config = dict(
    hidden_act='swiglu',
    balance_loss=0.000164,
    head_dim=64,
    learning_rate=0.00179,
    beta1=0.95,
    schedule='wsd',
    max_steps=4802,
)
Below are experts of layer 3 (counted from 0) of a mixture-of-experts language model. Rows are named router (the router's row for the expert), gate (a neuron's input weights, with its number), up (a neuron's input weights, with its number) and show model dimensions 160-199. Each number is 128 + 24 x the weight over its row's rms, rounded and kept within 0 to 255. Numbers have three digits each.
Before each expert's rows: "comes after" lists some tokens at least twice as common just before its tokens as in all text. This comes from a sample of Wikipedia text that the model never trained on. Tokens count by the router's weight.

# expert 0
comes after: " |", "|", ";", "/", " K", " T"
router:128134133111137129146141129125151117116118126103133146113106132122112099128081140118173097119108116107089157090148134118
gate0:159148135196110118133137142107168143154159135125134096136150130135115098075129156137147126118118117129103101187122102158
up0:125107134079098160136145144132153144123119102114111119090126098099136164157147126152140108092140130144155121077091141173
gate1:150136105149142131164119179129147151139119150098139105092109141112099137132137139146129112130143101131094112133135125141
up1:157114111104110106145146126187142151128136156076156110124108157173088147086141131116118072189143117120138101122110120117
gate2:141133162111099160121128182124141115112102101159168098153161143148116129108137145124153113118127122142083129115132114116
up2:156123165094105150096117150161131121125165115133098110108128162145151102149158126129156121125113176162110148145099161112
gate3:124134147136155166142157126127118098106133148105096143101083115053139135134122083151143127105116110103140085121124150160
up3:150151113130140163100102149121106093121183173091133145131131147081152136138165125069141198118178134107170126132141114135
gate4:107124121145139128116131091150167128175104114132134143137143179136112101118082102132153101180102140110131123138139130097
up4:110124114139151121077110110141114136126138111113159131120151103178152134103092110113094127165124091125112114163147110085
gate5:132147116147145139160123127114127133152102111155130143102113168143105097162162143121145151103135107100146194121116111112
up5:148153120157097151128118098155162106130126103136146142131062134128130117225141144126132124091054134125157173179143138130
gate6:117147142093153163094160100142151093126128163122172155140120136159148125115185108131151112127171129090120164126151154120
up6:097102148144147170146142137133151109142131119080124110111113127136155123138112097109146169086106121128114132135100155129
gate7:137113161147110134159128102120162143111149154166130133156144176157135141114117107131118154119092070123131125114106130126
up7:119101133125116117141118172129127134175102105126079104127097141135129092136155089121139099115152134168166119128183146160
gate8:154134138124132177111123144162132115133106150128129179142157143127107096117101196092150132132150139107126109143109141117
up8:143146193145091181085101104177110137171120150125130075114156102137081157133082157119107131147131134130117108162148160113
gate9:084127124113146141138128145108138155159151131174112132137124095135113133182140118124130153077168111152110115115081128145
up9:119126131144121132120150141077151181114093151144130119130156124171123150161106087104099164156092112125121161139133123131
gate10:142142140180145121118099129117108126134110124141131137120129153163152131129118102139115122161135137101130124097101174127
up10:172149151115109118120122153135093133098111114140123130120145140134122140128153138128150157091126171139088147139188103108
gate11:110136124127187119139119124124164143119136164142152126103112107134098150139127108161085099128132092121068181114114119115
up11:117176130121105132132148173148159114083140117137159082133143126133109082124124140142108155116110145103109105113125118120
gate12:147119118161157171129115114184131122118137154152157125106136120130132121167139150110098073134139156181089176131144147110
up12:137107115123143178128176138137131106114134129108102111091099142165128105124142121138212169138144152109144113152199084148
gate13:154118142126136141094153131112136141162147140148145144134164126144146153125115143121160117189089117095155114132098113113
up13:118140142105109116149202154112100074090114094147116118140149134108083136103113126126094124148133118117094123143104172127
gate14:136126178093160122125159176118133065135147146098162153142127096099167160152130115107107140130085094135140173132118127133
up14:155150131121156165136124116099146138115132136105123099191088123152164177133151146104135106136120111134115186138140107172
gate15:154156131129123141131140137113154154116127135080172104112103139098138109153127128116129097162185143073078131154129123159
up15:120092140119127111132128117142131132166100163152099123128154074188076163104122151100120117141113140171185104114148150101
gate16:108148151092151124144164129084109130115097137157122110116161153114100124143142126089129134109126133093156084112087160089
up16:110130104130177083133135161159090122119113136102126130144132150133094091127083131132158172088156087106132121096166132114
gate17:136147132101142085134126091131075179121136183111115107123142137141137118151097124148102107167133116100079124085144125150
up17:096125157145130147100126114097110130140124163133172114090110117133129088122140092105157151132105121119111151108123134118
gate18:195095149111152088131131150138111131115163142136123170157160142153136133133140081145114135085105140105137129141126131096
up18:110136114125093164125151125114078156107118095122161116115111163125102139150101146144138175107111105135101136086151105143
gate19:122138162126113119129120103126084166086175097135107122138142108150094131142146186130130105128135102141129113140136108159
up19:147123160178112131099120134130078159138142122151086111124114129151127150141108151157187150115140123112103151146105113141
gate20:087144163128154089146090129116110127159143129182154129104118153137175135105131111135137132138163123156107162163124117143
up20:135102110104132085140201164135125117151122123133140142158117148097146124131108166103160140103131136119134131170114140103
gate21:114127135123126106106152115125131090098113131094095119080096126114147147111115155114125101148156074157087136110131141093
up21:175168137153147115165116148172100096110088126130186143113076087134159108094115169137144105131128089129126120127129106144
gate22:158121137147129140120138147151135160168097109092150172134157132124156169120126103148143143180145120153116137119104116141
up22:110104145099099097099121154129099103124149170140178131139173157117090079138138151174128160123133114163142090149131161075
gate23:181135125120097147121095138122171118150076143130151134140112132101154125144122148157137114167113117140097084139108155102
up23:115152131115113136161152130099148148103122120133159108106102158144155105122114116083114129108139141128124108123113128160

# expert 3
comes after: ",", ".", " he", " and", " to", " which"
router:117124144105105176174148089114149126116192134139123136124095159093134119121099131137122154093136115176100156116128127161
gate0:121100170142123143093137168119098125161078110159110113108115103108113131153134136141109091109117137131169092172089169160
up0:129108109120128100157120116140115168131145141153145143094186152117191141123156108104111126142135164132157143117091125154
gate1:161154165113092141132145140083121121176114165111161125094143138099110164144146153156119108109129080131145077151166149097
up1:114112121109136091149113133132151134102139102120141144148120142103127111159135160157095096150114116163151156091154129136
gate2:149144165154146149124150103114134145084107143119146140113141112103120097125116085170146166110097128132127138158144110122
up2:057118121117114133087106164147133180150135106139139171164109134155171166135119140144097127126169122103135132096077149103
gate3:127127090158101170154154096119107146118142110122132140127178141157117132130104107148109124140142068113117129121141143111
up3:129113132130111154145150083086097128101121170101120112104163171151131110197166136143100180159147110129113137143135142138
gate4:123174126131110148165098157105152128091088134100137143170133149125087118154151131132117137129134121148105078128131136107
up4:098143114133109180161120179115142167107089140096130123146176126122120140169138138158160155119141152102132117130135122121
gate5:137169146120173125098126099119133145132143109147133114142080119069128132071085105110188162149139137174063122119080103181
up5:150098154153090151101116157087119080157128141109112139120113145199124120133107134127079117137111144093125144128143140090
gate6:154136147146138142120111104111134162130139163108109165087119132120118146103121125147131134103157143100128127084117192123
up6:143120159073135112144134158103122184103145144130159101139100175153147145131133107173143111156096155136108145119138114085
gate7:148145117158122104182094118113166119133111104092140130131116137137138120128110090112150134075194137127127129114100134118
up7:172133097128121134106124144139095152116187139156130136110127109144122150139120125127145089165147124175105113122198170183
gate8:084104148122094115140109126145117145106176115159107145165107141123108119124106137144154162073093105108094120152136142149
up8:146085154108144107156122117156146115146091123124159144090089139132115118116098131120134149117141124198101148218110137155
gate9:125142093138125123104118117137137107115145155107153127135133079161139124168115115135148095109118116086156134142130095081
up9:156116119132152130119142121126138117176098114153143151101170161097065123076131136116130133132152144160153095102092112123
gate10:127136109128136124124132094119117122138126137136087110091138147107104146132118119136126144077154131130176101132088123127
up10:083104142116129171171102110142137166138134101136169145147115147143151185106139128154114108129141134179106148115155110175
gate11:131145132136119142150113133140136145136097097126168112146126129101138135140157118150121084144096097091133135124131113147
up11:134120134158129162132101157119121139098106109139157098125097138112163158108133136127085094151128110132118081132097100104
gate12:172151130122123131153141138101111137140148109109120102093126167141144133131085115132082149107119163142172119119094122147
up12:115152109092126135125141092107092115138159145142115140105109155185138137185126135139090149137121132197147084167113173144
gate13:094115089089137129142145111149162138109136141128156122131089127111140117118129152102112124141129118104098128134138149136
up13:107153117113099139126126122124130104125102111100120110077074117139170142124137135102107106109096159124153133112128090141
gate14:115145145147110160142104122089176178123106109134130117147119131134130146190110129159125182136136082139096127117170170116
up14:136138159119139139111167134129121070127096108062133114135083130161133162130149152129118128111174140123151144115111113134
gate15:120074156094143129140111156147180114163144124120135153137104154132136155135117086159128136134167161140123126109136095154
up15:116107161114154112169134112134151083133149144117150092148133115144136119107150111152136133149162123135143093144142086148
gate16:133137174118139139110085107163138107118106113142102110123114093165129149156112127137139177128110141154148095127089132094
up16:076109080115100117137133139141165104128166118112114094109145164123136085124088129101119136131129171144105105142114144144
gate17:162116107117087102137143208079126137184117134117109155132117132137117119154119130141119133148089091127130151123138140112
up17:142120105175099109122119141078157087114108147103108133087114173144147118134107116117151145129153117096097149171125147119
gate18:122138078123099102101089098142170154126152141152112142142120121141172171112121156158105134151087135107133097145129123105
up18:134124070093104120100141093126125130140108116147112151126143098123136155141175122143079140158172119156114089109125109109
gate19:101146115156151100156105161126086127142115157131141126151132120108084126149177136165116106167102141156148122154111125133
up19:157131131134149116125132123135153122125152126126104136134126129133111091117158111156112130105098151101119149129124136114
gate20:113091125116131152184094124107099138143106118137135100104147164118129095092123137138074110112128137133147131140130109119
up20:132097109103148135127124125135127135130123121136148132087127111140124121123141135137120101095124113135128169142161098164
gate21:148137125124156096162130142100109101105131171130097160065100144120142126144137083153099154121088116128091119102152108140
up21:131150180118119117110149112119131164094127105146096130090110120148152127121142121120122121121145130168116117085175146134
gate22:114128110126130153174095091178150120152128123108116133128143132132119151147121124140143118120136160133147131145130125107
up22:123129171116153097140091125158111103131150097156169123148120130110122140135112144156145129112141141132167135154096199137
gate23:148088115136145146117134132159145118131160155115075128161121135144167166161146122170145141082087125117129133119139125106
up23:135118112134136118161133124135160114140128134113045119146121147079124107144125110140122143154128141120081141120178103124

# expert 10
comes after: " of", " to", "'", " the", " in", " and"
router:120167132117137161143123140175157118147094173140187128131106115113136135131158144125132124104108120116064089138155141079
gate0:094120115152115146189129137147117140123128144133156179119116123102122113133122146159102149155171129141114130160103127153
up0:145176134092128142115126119120143138123142109105121095137093132142105113127088139137141115094099113078112128119143117102
gate1:168139139141155167142105146141174123091110150091141097156140137131106152194147104187106135085132120132105105188113123107
up1:100122137107131148129128120134148162149132140147110088110098086122125097073107146139133089153100140165135125136167134166
gate2:145131131127122137138090130144135122128093157161101128139112147090115121150118105109065145091130139122144129130063120125
up2:101100137142132112145107112167088113130138131135099138096127125151105113135120137103143160133076095097087182105156152123
gate3:136175106101141157088090117146161118148132175127120146145144139094120089110092118097139152145123142122092165141090118151
up3:145125109130112160101121137149149105143096129139149135116137078133098140129151097131164100105125128155141111119119134142
gate4:137113143163097119127106091085149116110119132080125122134122092145061121128110125140121115127136075136113084110120076119
up4:119129140135123158081121119173138125145166088120153090189149090165142109177162153167121136095148140087134081089109123146
gate5:160152159095120111092129133060125128171120119153131147104098133144141106088119119143150119165110125176123153162075088109
up5:137096121125127129107108122167096166122131135149090129139100124143125176137168161144126166129083115123126116163131119125
gate6:110155101136130144157106136095093158123144088104110132127145111109136167155083102108096125146140113190166113108122175168
up6:141143148075125165161176110163106114138162143105115144139107109153135140113155123122133099150121139124149156138164124126
gate7:113136105106092127130124137179109149111150101131167147169165058121105167148115150138155141080098092138118122124143122139
up7:143138132132140150161155134094099085133136114119131139125099132118136109098157130124116130146149109119143169122122128142
gate8:108113127132121139115113148119118131175154146143107126128093095119120132136113116163110116114147087112138125169173091107
up8:127157085168121145163139167074132139123117103134080103111099170190120179130125119167151099089127098124188135125142119117
gate9:102093103123132105145148131123147151173145103129141120140126121128117165142102176148141142079173116133136091178151134132
up9:153161124167155127092138146095099123102119151149114121137121129127124107098140077189125136152123119107130150134081166129
gate10:157087141148101129181124168176131132088163094148159148135109176120126104101136114067133107098113105118105148139130099118
up10:147139110123162127147113134157113125135151172125152111131156106103179133128133127118094139169115116103096141104126153155
gate11:146118197161152120078140154146149165136153096085169091177138068074152120143113142138176135072129101124086137147127134073
up11:130152137097113133130091128102121129129120136124102155106149118103120101132118098126110142143163131193143111047143128089
gate12:147125140116112141105105127098114151108147147128122113118124150137143143171122135112139127165130120126136146110161180129
up12:135111097098139117138146108141148100138132132141132139102132121113131152166155139126135148134142091116120096170146131064
gate13:127152140112162100151128081159152105146099127086144135151157139084116120141112115151092131130115142170141108056165121112
up13:145163128166142132163141170156137118118101124100141140148161131137126160150153143137121119097138129103131151159145081103
gate14:144119112119134138156134126096106166131161117167107105094172187117133142086122136143072131130144136112121170151110160126
up14:142158119101101145090122113106126119111134099103177133140149125128138140146092117124104122111125121163143150114133099114
gate15:128149121113141155100104121140101155124112170122122136144167117063151122171130139083084175131153121138149108149158138092
up15:136124098122113138128166114138146157148106117104116141120184155081151108177104153112110150146140141132149087157130120103
gate16:150158166103107171138126178136178175137125134140100146110133124125183125084126110126163162106080161121121112143162087136
up16:140173116129147087133123078114101128124133106130101138130116114146093126117154122117079133128118131135159113104133153095
gate17:164108137152144086107113120132098131104129077156078179048111112132084143118120122110118125112141123141145116109118113138
up17:154186160140155113121076104126123098101164107104179162093158142093094109134132106169110166158132109147125137103165105152
gate18:112136189169177075149158149103092132125104116117146144124119105144120106126122052139119139136156136132123108156112127133
up18:122148140099139084115115145065141138158167142147111130151134122110125087085125101162128153173139117175132096176127133115
gate19:140106139137147136078107148164115112135123130125098130135120177117131122155081140102119150139113105182125053169114104098
up19:155119137134119120117076152180129115155114058115122122101145110185144086141081148093126136125153112097129138121157138177
gate20:097150142088124155115134149143113114151118137117108149157152119153168138095153109091114148099176158148111146149111123154
up20:113172123126081097123144140121162160111114108115163118178164128125131121099163121121138118109145119136117129103109166167
gate21:099165097133093164147151171130102177069124125116112113135124147104146126105105101138142114129135140103109125132123121099
up21:159123181154142086082153102143087145129135120136097113079092130172089083135141108083109142159139125066110096148121130160
gate22:140165161135185120132128130122081111115126121093117132134079137126142137146128154118089129144126158148147168128152086074
up22:084138078139125141102124121133134123121116112085148092113165134112154134069137134100090176122125146102143131146149147138
gate23:068159113140146136192159151126141158119130129151119119125141101125158115115129133136144113148100142132147134142114104180
up23:133145101118116123078117095148124116077094123098156137099096136116092111126142127104133136134127167132107102171109163106

# expert 1
comes after: "\n", ".", "==", " ==", ")", "==="
router:120121113105119169113127084140111095126165148112102139203141132105205147080139083153170066071106104145137126128123101136
gate0:106135090156103150154134112118183132118118118119131118148100122106099108122143081099067116167110076157092098117137133143
up0:139131119128122140097149103129080092127123138135086136120116151134124134104145155121126099153125069122128132087146118115
gate1:097128172112122096066134087135125161144172130130096151173113136110122156110166128109142104114083190137103076098153152139
up1:122104165089135118121125129157153128144114116164140142148097088097106142086098146155081146113151119099102147206129127114
gate2:141178111122111144086086122110110166102136184112082076128133155136148122117124100138113178116118088119123120111157139127
up2:132109160135154142107175126134123127083112106084145112148098136116063156142171111143116132146135154091122104109117094148
gate3:115149125104141134119173083078114132113120105134105144139122128133089139132136151169109141123104110136123162121093105125
up3:105180159120169109143122123136135178122124170145139098116147112156121114129145121115147143138114137157121148126115179146
gate4:187166139094149135104131092201117123151123154174112105151147093117176163102068132113083103122130134123082130125124163132
up4:106136173110120118146124132154108140095130136116095142116136153156111127129094161115133122142164119086126134113101095149
gate5:126131144155150142129152121175122151085131127153123136165109140125168112112078114116130116160155110125177127193152128076
up5:151087126124155163110104148103187141131104115144115118102139121135130114141181109130143126156132113093093152102089130143
gate6:102090105147122077139159124127099151120144123127102171168114152110135150122115107147160130133156120133126108078131086131
up6:194144117153117168099115115114150148104131161162151132163109108139103077107165132128131103168148089138122143144133140092
gate7:108131124149116126121146101127103098120126144119154151102148121150124172129128089159128150141140085098171160077163158138
up7:121126142152142128133107122122148119107114146167144184131087116152132139176154127140136121126138122161135162134137131111
gate8:123147142098099127152121121149108098124103185110136149115108134159117089160166104161151154187165120102081127151122116143
up8:141127094123098097150129108157124149132151085128159098142148150142130158130103140130125146107180083130159111114122117141
gate9:118166138139167202141137152122137133124130144126098122109099073077104134134093146158150136131093147117097118153145176134
up9:105176104092166127103143093151182114108106099137105167141086149122110108179150133175123116123117091128131137135117107100
gate10:111146128125067159131134179138142121118188108122118107131147114133112132143094128160129150082108163119124098077103131145
up10:123165140110129106123113138121107161117100114108114090122168136145142110105094128098150125158131141117101163121146143123
gate11:203106122131146164166114156108142137083122162117127100123121071133176165150116115139083090120106150118123073120155152147
up11:120112167118173139093101122137152156093159159138116093133146123175088160142123124110099148125093198159147142134137153136
gate12:107098098142132100160097161087132113097100115155121126128159121136103141135114110106172134097138123131145145079094101111
up12:143117107132113076136144144111131089118125094133116083169106145147120137120143111142130121098131119123165156138156067119
gate13:082150174127160125109115128157157164137148108147112128151132074101144142146139125127120149117096143094123107153158150103
up13:083116130117159150181184124095156125115149083144137160140118179144118123154135155126121122091155114111125172117101152151
gate14:111140137152097127118147126130153149067189148130137111122156113120100138119140163163141122139197122098090125127097146122
up14:118142135082140140111126133121106097119157117136131146125113121167133091128142113114111138162100192138139133108090132145
gate15:120115138144153130127072119134106109124098121157097154124133129115159107119104107102109124130079131122115151111089089157
up15:127114138124141120153119103164092090113102090114116155161100138127158146166099130074125100130125126111092125173092114126
gate16:134149170147120169126123135161159062154153157135164108101153106102127141149146155164170156146173111113122151133107096131
up16:120156105146116143093145167114181121143130149104146168134118119171070157159103138119132160123144141137144138118166113129
gate17:110127109120128138128128143139105165108122107159155101102177140139109116108160100112141167129133129108089143115075132162
up17:177138135126112181124164127132139133105156130127057175155126134139146127095131125133162109124108165117125183158140091110
gate18:111091088102098144179153115083137151136137141100109110125088169134153108089099106130106099132140137108164124122108112139
up18:109087100147135149098142100091145100168135127116103080126097139148111123107118119105137114150111116137109144119138114096
gate19:129140086098120129151116123131129111116182082116098105160129158096164154140133143110119111173112128125192134134153130111
up19:115158098098104187120111168138121113101141117133127115150169167104131133137113112124138127161084147142160111086124110111
gate20:121142134133133164111139098140138144107110160152154085113115157127073118143137154135115139137147119121158143131117108066
up20:137116122130143112115105136109131076136137105142143128189133151136148152087142096104129117132133098089114109125143141170
gate21:123107109138102124122139112130112107130127130145171145162149112180111131133100123113134123112117146148115115126187108152
up21:127162099121210111106117098146130139122113150121130116118141119095118110141091149133105149096164110140156134100116121105
gate22:131102123112145148132093168140107125105152117155145128191130095115099127137127124170148122133127111089143140102100131141
up22:137127108113142155125134142122130146137065160125178134100164079097091099141117119170142123132151146117109124127148140106
gate23:098148136094139137129105159175139103138131127108135136109171158125106173131113146158114135157160086109093126084157146136
up23:118136169116146142168085104114114138126101152104126099142139128148110127146102079112138170110117124135124136150135115112

# expert 5
comes after: "\n", " on", "ed", " part", " at", " out"
router:157165102181130108161124123107088132133129112124164128135123123095111103136106135130124150162143145120127129150131115116
gate0:120153121124115181121142125160110147144122141109119129191144124130135128149093101154189152134142127114119103155137100067
up0:108123135107112178130138141130148120099117112184112132145138093100076121119132127133097119121113113181106109123108154138
gate1:154159115092142174139144101152122140137115091144120161117159145091127138128146089101151111108115165133137139062155153102
up1:129105113100131106128095121130131173158128171142119102149108152146151112122137108129153118087150125129126114126118114131
gate2:143106091129160146146098153105130105176108092120127123138112135101113112150095146136129104132163132134094113144129110144
up2:100122151123135093182119106125119156112135178128104110095147130134146127096137096169134160143115153115127163098131112099
gate3:118147127096130099133122116188155093112103148130155149114119140147139117225148155121096120131107113134108135155149158160
up3:143128108137137116153120139154138176143111102140081165128145097129133183123074124111116114095137089108158087140140157118
gate4:124150138123174133141149159172138132112170150128086149142103103154130182164156112124099130129145134111136154117122126118
up4:087137121146076127165156141145143149119099143160081135137146143127117149114164111111119139171168144146142118108129160123
gate5:128148183121145149111131100118163102076150117145145090161135102089168139186106122145158115132139104155112158118111145127
up5:126127073127123126118110120152092155126104132132119164151086150132134112142128143109102170113095101146153107128156071160
gate6:133052179132162124088134154147068105171140109075178108159126171113078125139128125122144139083108113130134134150096112123
up6:144130152152112130091121184127131146133130110119135161134117189084117089124127077139122136087144140113104137129086111127
gate7:083149104106135138153147105165135083105078137117133106128123150105103182133157098120079105167137107100131147149157171140
up7:134183114089153128139132186152141078097086122117136132121123116165124132079192143158136146132110138145098126119163141135
gate8:137085101116160149159143112144094132129127134117141146125110129144113122100136153123107109159150130180123122134119092189
up8:154121103123198111117159094128143150111084120103138124126083134145116139117117141164116127126157082116150085118183090131
gate9:100114121107160096141155116118093104093163142118102112154150128105087110162138142175133139127159123124116125137127109145
up9:128142056122171085167131074101142092111120143155130098142142130113124124067131102141137149143135109129110124115083101095
gate10:136127130163135143112137152145107109121162149134122099129124158134098130155112168120117099156146109112131115161106081099
up10:146121146116127079123156130140093121096140163154146132142097132135110107115149127109100116109113107136131103150107143098
gate11:135115143116139136083166163142149140137130135147083126137145105108097174151114101123164119117143112122136089130121123123
up11:111164147147128136173135098097093087109121125143171160119143167120152095122121112123170169101147159098102121125169143143
gate12:170121136126148125125139146157158178143136136111123131153132081171083130118135102136130135107161118127094125131106098135
up12:120146140098122149111135096137130117145158072112126125119122086148133136099174151119116131176156114152118126156102118144
gate13:118111113115132138163105090115126100120136137111136148120137137144082092145110111103127135173094155107095141156074118101
up13:127099109156133175142141146103122092183135143103113175123124135118104096131106087126086097136142156079122139113147115123
gate14:143149142161132100129133135096088148119077117161133110103131167124116114139144119175105153130136087115149086109155112156
up14:132098102132156128116145129111153133109122125141116141096169126088135115135119162137120133150088119122151108137116158075
gate15:122157122117157122107124140151100174105103110105181095124132112125125109110077139144136122119127154104146164111118183159
up15:127154116087099137078157096110099116148120139113138094139097105144135078114107107131165136137119106077140094092098168101
gate16:140132126109128100126117132113109166137137124109132125088113133086126145123110123126115152127177167083111158085091146120
up16:090150139093137129135178140134163126157104149127103127141159141158116118075134153126126146136103124151145104106078096109
gate17:122103122119142132139088080148090130128128102111149086115173112102097057177110145173192160136112105125105147113099093125
up17:097119097101166124123105171091135070162164123102088123127129161145110123088123120135124124123132154196142157125129135128
gate18:127153106116120134108134088120133154135103149139158125109124107141129127105085168126138110151158108111106136145084126098
up18:138134128113112133097132083141137164113130143115136145124144099149109104103078169157160109122129125103089113147108127117
gate19:175129120176128122136082132130117123125159161120074165112129138112124144128089132085091140137123105112127144159100079131
up19:131131092128146115120119142142126170128120124150102089133120120131154136127096172167156166112117096138122159131107118110
gate20:150083096145161154139129137125146100114111076113134110105105117131117078159078132105123138122162151124141129138115143135
up20:100109142169119092074091107160136133152123130101091103129130088103144114087105170130104146128107090163060118146134119109
gate21:112140164161133107134114117066115093125112129104119117146110140107133122146140109151099116171157117129123136112175133082
up21:122131109086143149144134125105100165080205097130099139111121081156124133114115114137110121111134131130156098118079106133
gate22:090123147149133136135143084137121140110126168162169114114121173108095128152083139183158127123143134140097149123117103163
up22:119145077105099127139183141130139122156160098120118134148121107112144118148130122126139101121104131086219110113099135119
gate23:104081084077178122109136118129165122078097117095114134122168171140123102121168162155132105095116123136095161152096138110
up23:137105121125155084076113131080155125141145159126118140129149169144178146152098159129137123108084104101165181128114128123

# expert 11
comes after: " the", " a", " his", " The", " an", " their"
router:113108131101142140114124122115102180129129128145119198158107128103135137117098128138132139088127130162123106119097142110
gate0:123114152129147111134144138143096097121153110088134112148161161127089129136120168134101103099127131135156110100113178158
up0:133116133123107122074092111104167121118105146123107149120101121150144135109152125117149160133149135108083149162119118098
gate1:127153152140147116134166127116124122175097111121127109171107145111153126168141138154121161138117158112121101143158129121
up1:119125130079153121160112152140124121107177145135135122113170125107149144116180109107109135146104159130148143132173133089
gate2:118080096096114154123097128127135148126152067112118161102078114102128163130130145119100170140085106156159117133108132166
up2:115105123106113119127097153074088129100127123104110134093152113151155160116152138115091130140124116170164146141146101150
gate3:115152131111124096148126111136101119182143112120134141124121158153095160107158158143113095126116123150118183141153126091
up3:119162147119150134111138137144144117129100122118141105109106160129123098086159088160121074121151145131181127139125133132
gate4:082138107102158127087114130142143135125112137132175099135107065086141099157155130135121125127145122088081133100128101148
up4:168111144110098167147119072105101137130118132070140076126154125137133130121116137155107089148111138108103126104098121107
gate5:103123120094158123126143161145089180101087102136091201112148094086143116122100089137179129096139099130134128152125161183
up5:103164129162085169129072111127131114126174129155140094143091114175119148117135161105086117139115168105134149101121104116
gate6:105125113157137107122124111119126116139057165118131105171152122160157148120125108110157155177108138144140182144130121121
up6:126157128113120144155146119094137136077122086124098153166126124159127091122124121128110133132087111111096121117136109152
gate7:109119129128094133108127141155140105164149105133139138156124094122124149158103135166095173145095153144121110146135149115
up7:103165171136151111118143135169109141185120145186147116130139142134128134096122128127107168115087165148149105162105152138
gate8:137163143135143151116119114128155106139105146107101130138138147127169156144170124069131103145080137169098161173140101140
up8:149117174107104134140145112146158101174140131198140139124154144106090123104136123142136117137142137154119155133140142082
gate9:154129096081124121097139125080150139128134104117128143146060098127102087126140121141149109116135157128143109157099108142
up9:102128117124080118174106141176120129132115097158119151148199138100123116111131100160126086146139158118165158125097157106
gate10:119120130097127146139112149119114145116105104122131159137135119131100135081122100138130133096094150103117155131134124089
up10:129121128135106119159120126152137080136161138100174157167109091104095121116142145159122105129100139137127140129119087168
gate11:175112106166125120106145125088135111137125152137136129124156084103124091118141075151102137116147130109106119143197149112
up11:119102174146134145092136150189097153149118157148155107133130092169106119125129095139151133132099139134119143099091145162
gate12:102152134115130165148140132121132118123093157134139110125162125117128149082093134101121142126095175146122097094139155122
up12:153126125145151165128132132121117144150080103170156079122150120119071130113148159151101109161118167078113107118079119125
gate13:135137154146126132134085125129143126134098132171163103180127123140129117132107151132156130104113125102087151143121120135
up13:124142109154141113141146128115114109135151110134136126113140131123133137155127164133085138129088078095155146146131104156
gate14:148106134142122185145143148150117122135130146102119121143123158138120126140122111092086160107119163123165107134122128080
up14:117153115102120090104120122134159141160124086172129128156111166113117154101142104122154099130145112150136093128154122112
gate15:182124131130155114128130112099121138136115124160095199126131114150100120113129103134074157123114147125106151129110096152
up15:090111163133150150128073174133147129118140150131147078147131139134095119136142147119167128133142109093126124156110161102
gate16:111114162110135104113129119114138121100139164119059091154155081112140150084110125091185117197109117127114080127152132115
up16:133103164132122086148126165138101170140137145085139149145143158109144108118156114104130140154139077124092109134137140080
gate17:092161109145154126138135129097154169158108165113114166133155145145188118122107132155097131114144064090122144151132152145
up17:139113130098131168127143131118135157130151103135138112122059122131121136146132104142150161152145183115122187136132126167
gate18:142113114101165151156151149180140117105104107149142098132126165115145089107146134111121162152120116160114142123116174135
up18:104088119105168125173136121138155126138127101103166089138117115161122156107130125119167139160133121152113122130139086126
gate19:148140129129102126130137145108118130135127120163122141138135155117128097115163121117091185125077122133105114125183142139
up19:131122131115121154139129129168130121148196080084107117117124127112131160169145120122137130114151150148138129088121138111
gate20:099145141146138137103096139123140112111132102121148075141124119123088145137150129114136142163138105158129121161136130137
up20:097117133135165126108100145121158122119131107115171062113108134093105148176168107077162127140171086123118074151103107150
gate21:151137150129160107120125111130160124155124131167133149129123139075108121147145107111136120116117142123110140138144149110
up21:149144104140105141160108133110147143148105153148142119179122109123149128126093127106125143113099142091113119113154138114
gate22:135108119146115112130136142130158128143117129078116151154162132144087101144126122110110137069095135100121095144112138107
up22:148099142118126138096109138072089167113145123112138126151141103115176123090112103102124100114101159128123163119123082149
gate23:131118121104151097117145179153131134131067122128170117138155175127164138149117155153077119165129147113154127123136144094
up23:151152117128136109144131099119128132110102116120167149096095101133118142116146126158106145097145087173099100101112127133